Experts of a small language model.
Size: width 256, vocabulary 26839, 57.2M parameters.
Training: 621M tokens, 5078 steps.
Below are experts of layer 3 (counted from 0) of a mixture-of-experts language model. Rows are named router (the router's row for the expert), down (a neuron's output weights, with its number) and show model dimensions 0-255. Each number is 128 + 32 x the weight over its row's rms, rounded and kept within 0 to 255. Numbers have three digits each.
Before each expert's rows: a language model's description of what the expert responds to. This comes from a sample of Wikipedia text that the model never trained on.

# expert 60
It responds to: Participles and as-phrases
router:129160121129098141110130073111163096131146126124069167104087127114145150097164126080121122060151092065081148140087101123117168066122156102110128132120131066069183171075120074160179090109156187050166157066187122128149134121158136127095080152130055133117158168122115136119133111079103112130143152171074127138127079157099130152077090164117120126142083116125157131157094124085182081136126120137124113172116124149129182102107135188169083117147108152058161150096169147127096163182099103153171149109116168143098151107111094166098114165176114114099173151115051157091116098136158072098191153104065121147154148143115102127133184151161214156101166138094128138071100112141167073115119097093090110121117139166148087116167151187103114084089125161121131101094147092165117172141136126
down2:183140076170060140149138153136146146145104145158110111122085074145123088118132195125105171112114087134056130142140044094131134118082188120132154138081126181145099173166169118109101178119122090170118147171157157167127133084113101132054100125123144119120113118154066108075149106092140174108129133166183137088128109178154104092118153150150185113093093150109133201118123119068107131106130112100131170086141100176098126185138118108131102165087114140122159148087137051176084115165153085111176152109140090167149150061144115160105149146129074152167170106126097103082153038122165125164122139105101114094105121127138109117079128177193131113087135111111074131176058124181132184082102091114051139153167133097142143165118143124136143127132132120105107092093123165188161133183149121
down3:098157161133077076109101099126142083143130083140183115090093064039140082115155060111169055144193141145108121123152122157197086147157078118149175128105158194131099117153131136192189105115120109135165188161127173162107183118160068182155162140127166132125131131137114129112079138186094139122116171099139162137087134190131056127141135133128124125119162152141177150103125137170151127078104087125089130082138177069127088126102170088180150115118135168097120118140105163125128101104125107146091118100126100180198129161116100109119157127123111113078090119121141155088060125124157100128123172151123090124085095174142132153168105157094028106187093120133096172143144111116205109138101129144158168099127099133102087062137140125116167106120116153067122142124128141156077112107088164
down4:120070165125169091115116126113147125077127065077128185148154102107156145152068099087108161144150147093164125131115109107130149077087098169119107204092115146167095112111127147157156173071159102204171080155070130077097099114168147095186087048103142111187157169207106165061192105109127097132163100120147146135078108121163116128092160114163166083130124116132103100123092093111119134154145106139119068144130088117126104172086097161074049129138123139130118111148140133114133120147146111130145059123154148098076117151146077174133176126116171158137154152134155161168113157120156129132150108144148091118122111162128125161090088141170136149137092122129112141187143133132143183176150089119156121176134154194092153158100157092048162096168148172113124200127165168162102184091135168
down5:106169132131133116066113166119145138122153141179155099055138099197104044158124140121138105122208160124192213145129075148115087145089209134142112130094110131075123121123121103109158123099076158146151126161174134164094101087063135145169165135124138116140079081116148174193078119072107148144113178127147167135168134119131154116113089115070141082151167142101098167125114140171149056114140121119090121151093150148121137140124127145199174103171172137122133071125095127123136169132118147172108096131142096145152076145121134080112209126136114139065121142149144129202114073153120156103158105141115086081172179155148173075131133171125172137160173090113141133088153101169103127156117157168083137117164123201135072192135120194109121152124137146093125143168102133144129154070122145
down6:166089146129150175119154149090123134094087146197078143132138178172126085114197196139136127198065166132130120093141151119118147150167127173168140125081133123140121111168071111117148151136157087126112149143133129081126133208190175142098127114060174132127188122139177156087142116151129145093138126169164127091150184125091136105138046128060140151085108128136103138129109103141147145143086111159131180150114105107119134177134156144107133096142160115142063116119080160133156110113136118120160054115147125172189115142113116124202132120118096087101079111130060178206181086107141127162159142072126150155120140095078137143110093150191117144155160070106147214142101132136130146142125097113127133120172139090179088172196114067139074116130117140093091152160190153168142092135102149
down7:196137153145205161125109096090103065147141162135140118145073137155098143136127122159159150149185148123139186135126055135109076158082158131095156119106188105157146128152094137109182161169133129119164163115101071171128074127161151138166121117098050115164122149154149111100059179135129119132122175067163140134092120170147143117165132134178126091172138116142116111147089118076144111096137139121109085150125218130085077139156170129145133125165133095100181131140134076094153096215115149126129174146149092142135127127137138096100147122160082162143159147109116181131096090089104136116053131173143081149200146093133112139151173172077111084167178122128140118111156120168090126148114093074163104137128089126084136083141122124068157156136091104115098094171154073168156113020157148
down8:141111160145136120086110135111172174137169134122100164114183127161134199156100156134114149082177151171131183151165109210118148108142117086114103167148208111125109149105142160165116088069128136103077108113169119035178080125103122112093084061155082134146126171067133154132134090100116089062128099144146115148112092142137108177129088087082047165092115108089133105119107072104204186127067138109118181199139114120124140146125143147162164095151198122156118083113092124174126129107122103104158130090176110207139169141138135104061104174103085099154174136137124114134094079103153155092137089098109152117153156140156138134102127140138069129098197105129080170104113138060144095129153125160139109107142102090161074121119113143127072102136123137110120128082133171165123096101110113
down9:122094126111105106117142129132175149153102065143133108068124139087123148170081121127133145086149142154119109140152135102144166176103214081125104172120181177130091134050145167156141148126099066193084168127152160117135183152140109115213149101148137150102122115137157120162100104089075126213083157148086151103127143102158070116146114145134145114130097109148049159061112108121099117160088139156116192143140108124120103134094139177050136124160158082130126101180155133115148139152111123108075125129133112113139161099183111129110134182128124169178147159137154151103187141143093142122097111092090182111133129151178153129135129108139101115110079153161153147072086106068132179040114122118087179155093111139131172127070095151152066097108118129092125058171141212176133104165104119
down10:113139127118135174095147082189137163170145109111089180148118067141098138125110134098117104113126146162131145158155139142104179132158057140065182088150107146079146173112136126137151132095120168128133111130177140152128150155035166153203124138125038094167107191079147110120158139116142147104105112133128146103057079085122135130108146088127128117095121127046156130108102107139080136136126122129152172060121082124104129075153117198100081198084155125091188068148137166151177045158171146076128131133126137133093151080095147130132123124122097157157181150105141177112018103158082217141096169136142113112082117103114114113147101126155108151102167134106146104103170122122104144104133112110122128092098115106145152167131114156052105131169125120122149112075134141116148093148057133
down11:142077077099184106129143101124083179200128103171141176152098157127165162174131075107159091114085096135123152125131112142199174151200113166103116157032099136098108157164063112119157106152116175153125084174128136162148110100135108117116147126112131102109135147082148150140175083189165116131166151152142149124073157087120161165183096125134206109191124073138144173137093104152106176173111109097147164075146108114125161079157157141131190067084155146067135134147097157164133120164147100135150106134135097081117152168136172119123127144179049095114106129110187159154154111151146066114088111099113140169153134125153149110121110142108144140097056115145196134066139193154115127144124155129128103141116119148142190126114181132156107102114101060093137108198142112171166140142109135
down12:104139126124173169132166150181137161070144171105115127158084143188173149123120145107199105160150079149151118156133145113123060118125181076102123114135145108155153193088155213095137154129100105086166149119136102134153150122128109087087210120129162066060094083120151151121169090162107159145173093058157129083088110098119123123154132113086129132093132120137154137085131150085091141126117152092043139125090167139168144185142159109090122148132090089165157125116130111099147161180105151100117161122141131171180154182127109134109149146128162149093180154123054183165153105123074051067165168148104185099088151131129154155136134149143112098143083132105116049128124114094126189122130163103165137166121154127102160111167168106186118115150151104113088101160106142188189111075128136
down13:118136183084121145143164136175076093128183124132081159111139114097057143077112073151104102156171153057113167153133114167135150074072122114149118143134144118145101143170164152124121114127152159111144088175116115154135143120071111135136180146131141102174130169161177117188091134142215157156102070083142124127139150065114196111113106107110117173172152093112128085164133153120090182088115108125195074136123138089150136107138114091149180128134110077150126131114166124121147100117155114098094159058209171126139091193152121131119108131124144116119142140128136049133143164114080134073121150173131144145123130162096184069143055077064090178111177099114158110152177122190156180137155127137147167147157117135115153155195119173062153089147117104171147124098140114109195144127143145
down14:146156079152145101167100116100148099116144114145116133125145121162120098138168127015132130116147098135082153127074058148168138123142136111111101108097113131158179143095163073128115149136157119100138167090157173120122046078165181085163175117109108138120088064183115138121158117114077159115138196124063063096139138152108128104087119100117101148140142099212075103171101146146194117120096124134095120084119164121134098135136157159145181096156106137174074116150108136138101175117153147162112128118106122106147072131105151203109169167153156142121184116085129126140119177095095076117153118105143165193110135126159116165148170173096162068092107137207055156168115115160074172076104106155147148130101175165178162139144112149095136151150106159155123208151129158142102088155138139
down15:169172206148084165113132069097174092138148124117092116126175171130119103124193188164148052164115086134126128073095113109153151125172116155121159040205148119177119113166176105126139130185141116115163124173169160127154098099124154099110107200105163077124084193107126129165156122099170081158085125144106115124116132079156106128127078144136120113167127115101129099117125171125211132121109151165122103128147126173130164140202157159102152107049152126084118127137119205144108115102176137159149174096131116174122130126108130101149169068212142191115128111107115132103138150080110158141142147113136116200123121114225142110121116180163156157191133129123139081179116109124178127113099098138087115115155091166116141120145122156161102180103110092140165114116151115161156114135103072
down16:172135134159125152125128125197111154101106105098131150096040085114144129117076133165130123137137097107165159140161151116112104157160090113165138097214114083130149135087118130223170139092113110088106199099110127156145095137144137135108080121117117136096155183110110159142101126178149111091164075158148052170138120101149178140051161171130123107069118092173135119107171176112186103129139129128146156087078142167111128162112140176095154226124106135129119145145108096189175161149119096141115127133085050204146150076102142176143109075179140108075157123085140176141184107134129175133222124141130112139146103122127114100132181163074172121130142178106141105131159107095142120101070139112103174119053151105186142098148137132122125094118136108105153133115100110136135114089163096
down17:124128166067147140183126143072113207126154166120166107128066121061156150112103125150074154084142100134129112090111119116154086160161129126138153159128184133119186090071121169127156087056152134106043075169127143107153124132125100184194143131070084126104103186066139068102141139098081140132086144097086133147152117161139100114151141033119114150113137100128098182148116115097161181136075146133133109100157139098210116143109152127133103100102151165129151143120074175090153133145091142109122128104122126102112111123113088119106132118147173099133132169123122122124106199122099090102117103130155148095171115091103202147165086173125136111158177141071122188143162153096124144175116104154089139172149144134106056118103144060080126060072129167139158092139145084124181169148149148
down18:120074106126070122140093131135203131176052153068157172103182079095139158108110088130125167109103118106167136154119137084137091101148137075106107161170135105148126114118164097158176119188096125136169188116098114126134096125095173169176142126064118127019167143140134121077102167091115144125134120114151196161131186091112160151128142160142122124091148081108113088090164187136090174115125092128145106097121172143140102122175102124166170144167101111118156131170185155116143092098154123099157141101117155108122212141085127123128131117170116037156133095105151102113084136151172105113099105082150221155113104162063163138099200112162106112089130116144147117114177151138149122130163139139147171123155154116126125191090079169156126157118118119183100176187144146166109127189129116
down19:110107126140123155102166147178097107062122078087102160120104125056115148103182098074143129114142132158132126186115154074101128113181175158200065158086118127100091121096131084104148162109126131117137105098077107109131113153169119158164171085184143108059117149144140104140153122151122114117148150168169154091102124101084125113084102128129123113107072114138170149126171094119166104060103066190076096171135110169204129171145110165130104095180139083111108122118172100112089166148119166181104110113140116052081142083090111168128135135142116179115132160144116159228133134095102157123124132108118130211074171167101109089164167065088104128161108140120101201126116109141103075082150142138168142150123074106108099127165132145106138121114107154080129131174163130113068082094124107
down20:129164134105083115123137084081158117124153071138108119136201181135154151107017084200142098061168175169091135190099131118123120109089103171116086111141157118164086116133159104119119093202111104104099128154175072130133145097153157104107129117184092130147161141139119127037100161154103094127136110157120112101126095106071098134099162121121132166119152134070156117145111112160139105156100168076110227138132094135098138098100072197047155169086169091151131107066094158129090140098108149078109180125175122091093117166121096063071107135099139090148097135114132138069106163133124102132139124087139173119168138125113178171119101066123102104156193144141150087082158136152116172152117144137080099136124141126113141140135136091122143151165131078096123092125135146113156113197144137
down21:109075157085124135121122153129181094131110116096181110123128093083167114228113145059093103134150100146139138130139155079132081123162154124098106107127123143125166108139178143141130140108128079124198145134119168048143134112167071126147112149148172089085202166190079122095056139135226117190149135118112083119063142156150064173154105109154122122098175144089138114145090133047112107114124142074122105153181100115112121070127126099171128071124126151110143144143159130132144140127131124109144147130164116113127147175121117105156122145145158142176136116140148124075101109070107111093147153066096103110146073132132190207118108100189141115134079105055169128142164174112137165129154119124127126112129170114099167083118185154192186160123094139113119146080134128174171139099134064
down22:183145066203177095155178161056088169142089092073111136112166092138148078152143130132127115090117156125151188137143147120132139128101132113127108091124084116157119108119118154162088056092123144181106108121125124160135099114156134102154189173171132104088133191143064120054091146109174136115101131150150086146128176105149135155134125155016133101110131117138111176162132144140071137107176153139079151122139142202102150171127181129134157097116096132153184142134116132160137120107192113155124123153110122137114115142151057199126148087136142114138102128161142130127156102156117146154128132072184128219182129105190090091124136126110082113149121162126143171146070154115096180152146195079091169094128108087149168144116112081142115203121159116126109128167133158066185115107118093
down23:111067154113145149118119124108058112133144086079132154071147058143161126158157137173146135054119161120124123134111093084128073123060117103165131171157199168119181159111128122108118120140125164131133172109113130175133119155161125142155140120078123076110103126118196158136152119216093092143135100070127126113144148117125159137132080110078134098080097129102101160086096177192172116084175069081133094072093140168153121105171144151120116118129170125138165136151115132107155059158134101145092146039120129188120174190191083113154116117147108163109143104130126156171092156079167150092115063098141137134100137125152130086130104101157144148099086109136131102178123083118109104157147177158111129167147094126058086094080089159077115134114177106167122089192114128131113053145093109
down24:129145140068073140099137179141209068121068144053138149132121092122150124134089151100116102085126116207146061104095163131110155173097149153122128183124130106123165160076148121100133210176088118096101109135110116142149160100101087166157191143130109140093127145143114113187092159172060150092110155087222141155142078131155149110113087113139121126155145168158152115080130105161123129125062119171099160119079139139153149130107137137153112117100159104048155092187106128152139166146193112080106086114173134126090140096123120144076089106122156147120088144188157145115151107102134082048122119160192102157145097158113127128168140120102122078111125089057137144155166119115125160105147170184131092071131180098083159112137076159139119063170120135103129124063125115113142136121143122
down25:102096106108155128126122096095134144124157095072132131141107121139185151143116143121102163110128163101150129093147171211158159132169119138103137168112126103102147106130087122174135124112170141156077108093151118118165136121138127072126077136142110116183129173125140151160159173167121149115068115100081032192106087142126150123201110095108121100116154088052083176148138071108048129087051095113130162098140160095137151153103108088106153152102066104103157093098119121123095098201129123157151100111116182122142204154150140144088100130123097170100113105060133133177147194129095094117112094171118120158085118085132216134139146104091127086112152159103115169175110141176066143110101196168187138165091091149100090123135094160136120074067092118111141120085140122095163100109136100
down26:161191148096158161149095112111138124076153171208113117106119185084077145106125152123126148114097126147171126117090089113161117162112136087109135121113112104146114158118109115131064129116175109144084129157176143096044152152095071067091099158114047151149129106142121145084151113094128206118163092141093127116104118172107168088106133104103084177103145095129121201160149033053137149125162117107092134132143126144121094167128163121177140104120127129114152111140150132074106131160164150125202077179138080170148092124162081053144120114120208127117152155110098171208115127158062152094128087117133107158150129094138137139151123119104135100125112089077172077079147169122164144113136161081118155163182153170153091164130140128121111135142128075150155076094181166108119100102162163
down27:122129120148116153123033177154100145120170167147136104175108127132120163115067084120131115103149134131120148138151133120172105108123093125142129056108115123100135112113141098091166202188124157150082133161114122121148139074152106193123091127072110125145176110164152080163148148133139093062145100065105139119080153102128123133134082136122057099137143140178093171099155130142153075118138096162140115120192107156155045104113129099119090111136083158098137120130145071101142140071230089139146175137146161138052120092142133098164104197157129160132143153149119162192116021093129188113064168122156133081092124129110147060156133103083154112089099160132111160116139127135100139062134163121115195102107111170145132080106175130172099164138078128102156094136122171145105133110136118
down28:161141150149123156103161155160084152092074133084112146159146127130177133092043149146077144146118131150087106047125140123118111110104156120128141079054160131131112155132143158132141164144115131138121178116094142150140149171137172120087094139051084165206117089142110073124160112132143091052136110150134150146149144144116092145083142120104141084191142107152118179144104119087103042138117100152153142117131150138101145132119136138113159087107125098171213143117109115143118195111123122083110131164162181099101174112129121127161151129142119171104152112094055121117170121143099170134126127138125076130222156164210116122131129169104144063149095176084131067114082157034137185145136087167197069087151134115160102162114142158065128166165102097155138076123141136151153120126112139
down29:124136106134074138126154140154167246099087143137113119177126135122137112169157153118106178092138104177104148150152123121154146149165115128133113153116103105162108093127138127051126107111160133161079121106156098113077107128128088161113158147146113117113131114149115150150136084128133119093119155134135088090104157137088096113183159142206058088097126128159143174154120141200167120130207126147102100127104125170166134096086096169171130203053150193116133113128158122163091155212101141084130160150112084139137146070164118185172168119151147168177112111089090074133157101148148121151162148130181110120108089132141118092122088162060195071131112119136114117122092140112149157093097194077112169075090186111171114139118127137094140112096130078058144086089164119106067126114086087
down30:162093115145117116153118127134127177124187128110087174134120077117103143070153140072095141133152118095076152119180138123094134063143178145129132093144093140173175192197123091128132094101127142114142164128131126123133097147084157068120089109157102168185128107072134150158084019113113167157138160093191170138165098154172113048162185107165089091099150115085110165089095105112114083172159141146191142155196148177129139099132111176127115119124084139155117135144160087166138109103136114140106103113081081167126126125160164185152080144097129181205106162127139079110138186103124083172107109097097142125128147138150087103172107126110124105102116085122090073110093131126131176090066127199124139133126152124148107168074121141089153106158084158124175093108146176166105136175129107
down31:158117091072057126123109140160135092174140072096136118114067169167119130142139118121198170196095056103104090155152101118120141094102106098103148095145155106105111144155147134154154145122171105134118152132117135131133122070112199170126112103089065113126126120165161152079121110121142112143149123127103140147150147150115059146141165113078148047113136140157067094158117151124130127138158138110150063154151148140142129157173129122064119122111136137144129140124102149171066148140066136074097182107154149131129102116170067159134111085122122147127132099157124140159130148046192078096140090113097116088104191136070148123145125090148164136113111168085144192083095080156097198114126085152185117170173173107057151173097115183087182168111078068137148104137158111176198105111114135
down32:158176096053148169077139132133147169150144133182107209130070123118181107122165085113160123124141159133125131127123117113104099140118127141132125094167130105068094160164099114090118130191109097098096087090084145101127131110179123127140131155125184140145146137081122147154148109143152157120139121078098104157153154096178124122174141085198126124078082117121135134127189162111165138139170148114143236152183124096136113139083169131112191144062094150124092134130155135130180130125062112090112088105123142127122037094150113145114141169136119059125093117089143141064102094091152060172107099122118093089141193125085080137127142125148099121085174112116194120165064122081156135079097079146126107179099112146087107137125151120162147135120169191096152106136127151120148170111195048
down33:105088109193171153170149158169166142145112160077189127130106134201122140173108136148108143138156136202166094139096128129149113110147141159158142188169042161174105116135110115104084096113115123177096111134129143160129149131121134152140147121069160101119136088137195159139076123158131078060131056145128138082066100072152104135196128135097130114169145124090144094154132155161158099150160099138142079090141092101161114080195107097123162098137102100090142133159091100125214111080222117067083082143163102095106086118171124151191128111105158126114105182164164141127128146023147152091100101147116115156141101117113123111181095121094102142105155129086148122153121121144164107132144133134100151143148159092118150075101054131132132195195130117110120132151164116130130112087090116
down34:151091084131154110151099111111128063114140085178104152108069187100069114098133172127158105104140135181126146124144156119127107063111040151123141113139119118088085148130183200089159119095190188140171152165107149182177114107126137137130121103153159099131150141116115109135101183093098093181107117135114142096198118088114147130127104100130145161135103155195074115056126113137164165099123093116143128133080047135121120107141162127098163165134120167073099061125160178171133099131137062079168129126134128084117173179120131120147109201092142123135149050051133062095179115160143184142144125131132107141122189169145146128090147136182142149155124120161127128113102127126117130089087076141174134088157133095088124158143137088161114126145101138079123113129090132124224115133167075
down35:090119094132105092132115133083130083089112032154128115128180158100130153093125121192113118134102073122100146173051106142130213123084139130154086113097132143144210156132146081169147143115145121162122114162122131151099120155156130129126117046138177106122147092116164111131171127161120162135106124162121142119121158165156145142167134161159158103112082120090125124108133145091105151090099178137105129145102201115146165130142139152128078157081179132169118107131129116118167100160110097154160143125150158144121216145120090130098142171076154132126100123081162186074084126074160153162104135056116129151111075125149079158069139089166116094174165154160142123105096145170112059141103117212112139176157125135133193122083161012124064105153104144143092151133164109090104080159116122
down36:109111141133137159081090148126154105106096176105143158141131113117085072147160122085122109092131072171116068101115087124134162097154124191120141101175137169115099086176182174092134137149110150184105135113137144127128111131160105189139140123186128177116116108163041112145067123141147149140133092156125126142096124144080091113104130122150131114079099083086121150094135158185074115150125088173192176161174090165217116137146094150138114164050066103136123093111120112109169084082170117104050104151103110160115149086182123105154135097119133134109160162079091185164109141139164175144091106128043129161082136106138103106119082110174106178195109088195118119102065135108148133108069096123102145114120125154091085156139192131136129120114123105065123128121109115094191162142139155
down37:210095096154111094110130129076119164114078146130140127182080152132055160146120094108118104126079159139166144097159081145144088154144076112152134094087091096161138133070125121106167147155154096089133189120150132077149151076149100085113129183124161118150153143103155039150112159104122117060100130101165153069101095087109174126062174122149051115139186099190132097101105125063171083118136132156176106213114104117136169105133126122151185101152113118151105143122125104134062089087131161120159107163141126159138176115144155096120079156097154116069150111069112168139163097139067125119142088117154174080182151151121156114146164134122118145135141131137115083135163141104115157133150138121132157142151098102156151101116103139161115173083151053175096079145121078141106090123108039
down38:081107099095115094121114102120127157081096122135144122106049121071103139127137068111087120111106150136130158087139137086119131116068106184169086145157078095145163204157071133140143148123162116180118131131120170190077219095140146084092084113098087108134099120128149126100093146142072179102068116128122187139147084116160137138131129173169084138112156141122157058071136176124199139121103180191065120088110140097125137095067189088140171118140096090156133165118120043126091165130075119136179116124162163119076139125148173080100148155081111163191156096181137108114116133165163096184141167112126117106163101170160106141122149136120167126125163102117150165156188158136104086109130109110122149158116166107090148163098087134139099094127127130154074085151144108090084134165156141
down39:141173107095182174138101162099134086179132141162116161109131169136146168152185028166122157136118116148165126162123089155177113073162126154181172090133156173121092217103193090136128147139090188135177121123142154150127159110116117149170148167111141100171117178070122133130121100119198124188090157117126120130183154091118162106230101114111162157094121147132155095164141114060066134205128118091127173115081196101118145101136161154083130118152124113152167111071134159108137106158124138132130123072128123119098102112116127096151067150126123137186166139132109171143049130143112130135205157111132131139165149142113114141168127135091137136163147165094128116146158159126139131098098132106144095084088118072113125138144074182178103109122088166124124085194120093112117155045140108
down40:145123072094164085133168144121108168106102144132125148048119147084103096082119110097102141117150129130137145138135208133099172134127140131116138132100107140101143072153099162184096091079076124112082152114177093071150170157086187172103127170129128158140114076158134130133158196134119132139092160128089117117165163150119141130094097109174124128128144170117128153070144102135064106180121048149096101119163156089158151156106077126136139194102107105158166119128072121139162093135142181178086147133122123173113195100155116104099115143084137139059242144114092091129126123128153157084156103174137154128106075090184088151132121177145096095153129149139151176119168076094148133050086134119106091079090098107143144133142120129112152142088144133098107216120156158109118061152076087
down41:163232139113125117158119154187175147162150186141139125114187163121109129146118148082106115086133162137078129107123137123120120141099123153140164120044099142099161170121127138076189089114140115173113124102134100128070106159108112125131123092123148119150096113167170145136183117150059128135096178109147119071106154124135161154166139098096172159185171112123129152183158116138104150138046177097118145080168092127147103141147131089159071094129125141128116129135082141103102154079102112129153104127143137079189121080091176133094185139110199221151044168143090092168089128112107106166069171153151123141144114125078078103056088114127065134129118129112137124149157148140174152123130083123121114101154116112152133088134148130130166080138223113133166157110189092144158093171098166
down42:147109135136118208136102091119092138118111133185109111152180153099158121060123122146150128214101117096069100157107141133107084116141125136153123186058106116141130154171155130107096092103156100121142191129170221142138140155152175133130152187147141114146085154096101127117146136137164203138097161129093116160137105136135172194114139175147111167182091080059146126129158109136176136117169119145134136062128150090179122148106120117128104080171192137052085146149063141159154146154073178139097140116179095153152113164129074109150125071173107096154114115142124144138132115103156092120163151146098167144135154154042121125140065126121085143120114162115128211147097130101103126077157195138098121107158073145098135127145175103157106170121135080180167169176185121142125154099153116
down43:118106113136158150143089100176139133133135117141148146086133124117162132114101171129100165068100141152144142081128151116157120149110156156101116115144082131167130193145106118150171137186121097137085134111143075096130096095112107080110092164135171129157129162135139153100202123113080101096102103202072179118185118101140083177085200210099125077072089175069128162150146153196114108091117094110084111133177123145145159142164047082138101169163156143142146204131151147138097151178157171121127208157137168161133114143147147013131167134099138139143101121095087101107094129200141108078110158104085140143129145073133143132115139167114135110121119126163157129128051085111120128122093149160101126159141121059154107130081140128161172175096140164159141175106159124166131110186160117
down44:218126072128113101139074160098128170168167170131136174076157143098146131177089148130074098106164112162158128077143143149041100167102150125092119095096183158149108084104162187093165196107142099144107143128141144121139114172076111121096141079082178142225124166145109142147152153143058196110121111095147136156160119151109158114090120129093117112129178051115103142141123166149128157086118102112120097090187090105123101143142084145138132047100112128157132137127121188096152160130088051108137125103134188100128094122135067152216081129133127159138143131125122134152163089125163135148115094139116105115115157115157092154122124155165130052159112140115137133117126121092143145139120122149132058139154185149110088146092163173095193130099124091131081138112127127111172151038096122
down45:168119150159059109175131106074136114154167067140178103142164195130090136110172135137172083100158137148119116112059154136121140148124153127103118148140147151098146154123096164117163164068136150064155186153099137072142136172104182221108120084162161090082122147099226125136093071155113145132116196130144168159084180107094122126180098130092109105135101146122136127113102156093120098103128158158110187049142114097131134131106127125085088143110120137076105128129139179075113143106110113157128134078101160143111059144148150103069192112076124127102094117065111168105180159116151136169137132181129108137135147120128105161092090099169136127132097185155137105178195133118077092168072146105141075102108157140113135147071085160095124117134135111123130130116185171210133123124113159
down46:049089188159124128112110144093092171095128089117132164138156070132096054128120140081174160106129170169107167135072101162178185136152115102123100117191156179140187134111180158168162128103123164143179102121129162122096124125140139145072202130126205125109060153141141080107122132153079107121143120146197168114077092095147135146155143144087182115071105131130115150128073152122155151182102114096085101140098153154073131168065180096141111142106157126098122115126131099142137151147107117093151095108118161166136169144143077188128127141089167138139149166047197160183165129080152112150181141107068154115084117077147111119111100089103143099159101118105131108125117094073155114173098152128174111152120128120171136074138117141162127167154135084193129190117094150123084157117122164
down47:147081116092138111151137154111083146118121130110141114130147062097167127167109121128140108133153153155132097082119086107073136130115176098150124176138121126092104106177146131167146087119070102092114073182147149105145114123110066139131104102140103152197114130141103095097129111128104116164077141144156145157176070073146126105039150116160071120159132102134119160138078075075116153177170103112104079114180165070098052105152111110199144126077131122133136081064125097162114134151074116085104173124161127160121101095146116095187085141157110220141139125139173115119104102128099174097121153073183067115183134139157096146138114127098122123122148200087120141158169160138077172166183128126097119131080171125095075176125108175170112149148171127128169173100116185154185141076122122
down48:091103143167099104151193112145107099082134140165157110180122094090157178062144123132151131110098170147117117076175076107090145143113124134141149154169121144121124102214101158088089097166098169148113080143135126097132164117181127185139066114104101068123173100088110084152149118162124137138159144064106127082199148120113090132082151144119123063102114174091075119048100113112112144092099068127101095146171187095098119130120131105076128167075150192071144144110122165096135138147168160155109166137151158100120078151164087158160147141155145166120123096148115149096119153148130119152121121113226089095098092126190141181086149103139081113190126173134116123185124174189145139109179180040111118169148090108136091125146147114110148129135115132143090133115186110132118120103094146
down49:155085178094112090122170098038112136107162145124071152100083122152119099123090133064131154083128177122169190092105092115100137109137172152124120108191112117097072159116125112108105132106147151111153143114052156158179099136187119149131125052152146131060145124139143082138101103109086103104101058128159160156162096148128069138130141119077102077132188119085130140120167145096139147093089100114156202130170118144063110120156123104174102112126100126083107096173113102094139085162137143148178114109084110086081184136130114177136072112151151102128125146130167152109181119113080146102146193070184136126114147139107161152137140119142111199131082087153057086091135139186087136170152167149152133096082122168106114112106076171137117124127139141134196111144145123142098154145142040
down50:095139202130083110086070114083145121137108178145124070142135105074166110117142105137094119115112111103094132106144101144112103134128091092114118113088121101133143140131125053082113193142100123197124123111164132092153122131128113120112106118099130116124177178120102076147134075135191092108098125105138133087186123079144118181233173077082104102089179128118172157165150099100135138145190124151165173084181091133112140146095153147091123097155055084089096128118119141100139112114089154129144102123133128108170087144146150151143118051165157165124079121168116147133133184085127138198136091125087132099146126091137114172095075158175110154145070120125114139105128182114085121143136211075180134093182111119096050210121114164108125113084162137096100118118197106133128118177100111
down51:108139138138137139173118116190181115131103115133114117147108160146100118055141095077086096177075100127108090102118138127065105077091199151132122056185146185119125093100102144082117156174132149196119165159142156208072134122121069120128092155180073118127107134141108151146132194130150103114115157121236123138138113172150161127071153167159098128164162112049089141099110118137197176075102185155117163145109151141148149114157134114134145150103168074095172070074192094141111094119148134128154155149131148100120118073111163149156169155118114134135111075130146122130107146118129124163140114091125100101124114118046107107090129168160135086179116148120096097190136103120115111139169158177126111142155158157122107130133123119115168091127046110114140119115122113138211121208113148
down52:144200090098156147164166161160099058101104078139071104094129112112137155128077157126120111140188116093144129106107188117122116069185173082105163121124125165130091133185158131106106143141160178108094149169118161146093123162171084131128125166176081184131135115131114078123116135136135153152104084125134161097125098165096121120135100081142116186108150160173143136146145074102145135113143094156085143091174128160078084127159168175122092045139122145065121115105119097127159148072127115138176114143123150154123165122073163125117109175119108184132093167077130094103124129072085136156144078177125151140143163089116051082136098070145138142097192133143228153060192127141158120143139170137138158084118105074107128072110139121099128170123112116184123139111181069125117097133194129
down53:115141191138066132131133130166111116116113149105086104073142126111166143143125182169137096099138077109221153161099081140154150121131144166144124107165181074132129151131179172156142139097054096102117131177175097137098151104105166124080078141113054139131156095168100081155148089162068128107123142136123152116086150139078133142147164119184165159108133085129156107134187174112165092102124158146100104131106159094134192135144136146111078159126169083106115140124160153048173100111170088191043144131154150123172150125129110145155122115129153113145113146092145137139133156071135156136141049175177155112113097169090089162088153125100193129108119122115147167174182142046163117085075138127145112106180166124114128141147109166119153111199110153126159164102078073143177150092121096
down54:101124103118172163099093175192105116091129090118161110140112130121187121168166128128153072100170137147094098142088139125133106188111141068149112158101183148136087128152089120130132106125138191108085110124127109127101109087148105137071091093132102140116086129120086146110121126148182140049107131134127130100135104149108112134198136138079169136142158093159088162114142062120110118118166174125080121097127183090108083142095223115130136163139128121125121161116180108112123158128167147178083137069165198080116058161121133083150165152102083098108156136109146078124051061175085139113126068121091098165144085175153154102135222167184171115131117118147158099120148128153174162188111109122152190137146166083170122102116066135151121126162168143119143128144095136110186088076116157
down55:133119143099095087095129070133178097097137095115156108174043098095113110074107182128091100110140174136158175168092150130102129105176095168141088113161128109121160147112091144178138104112141141106164066114191150173136107120171069112137121129150107089123143170091104169141104146145086172106104053105084142135081100094178125126161128118188078174126135127086136096143139126137127194107130142107100106162152120125085165145164133128120174173179134137177122127154139184136180039137093049150129115156115125124128127140116129144128167150182149075107190085123114092120061188181096120196118142174110210104071115135109081133180118156136148158103095171169137084096128134130120117140136105105079156128141111173096119121185066171119130104158068138111136083100090125110101173149153109
down56:107104177104201094137066097112200082061092100193140185126127120050124148134145096125155117108130116136156112085173087144152142156153114153128102138109134163166087122138180141107128142143118144103134113174115135137142138118109155132169121125158167135130180144141096077148057141119150157157087121200109082120180110169070105169143182100092156060144166125104119112113147187134126124099120067138109133183113097166126090101183118153096164109108126122122084121112086153122152119117133095140144161135120179143195134137111093097161090151132114071107100073178088151141121151116134150127084143145089111056176151121117073088148106133180101143197040115151142152136103152082141190108135106154225156126138149092181100142111138136091105178125087075133112098167093129124145109088174077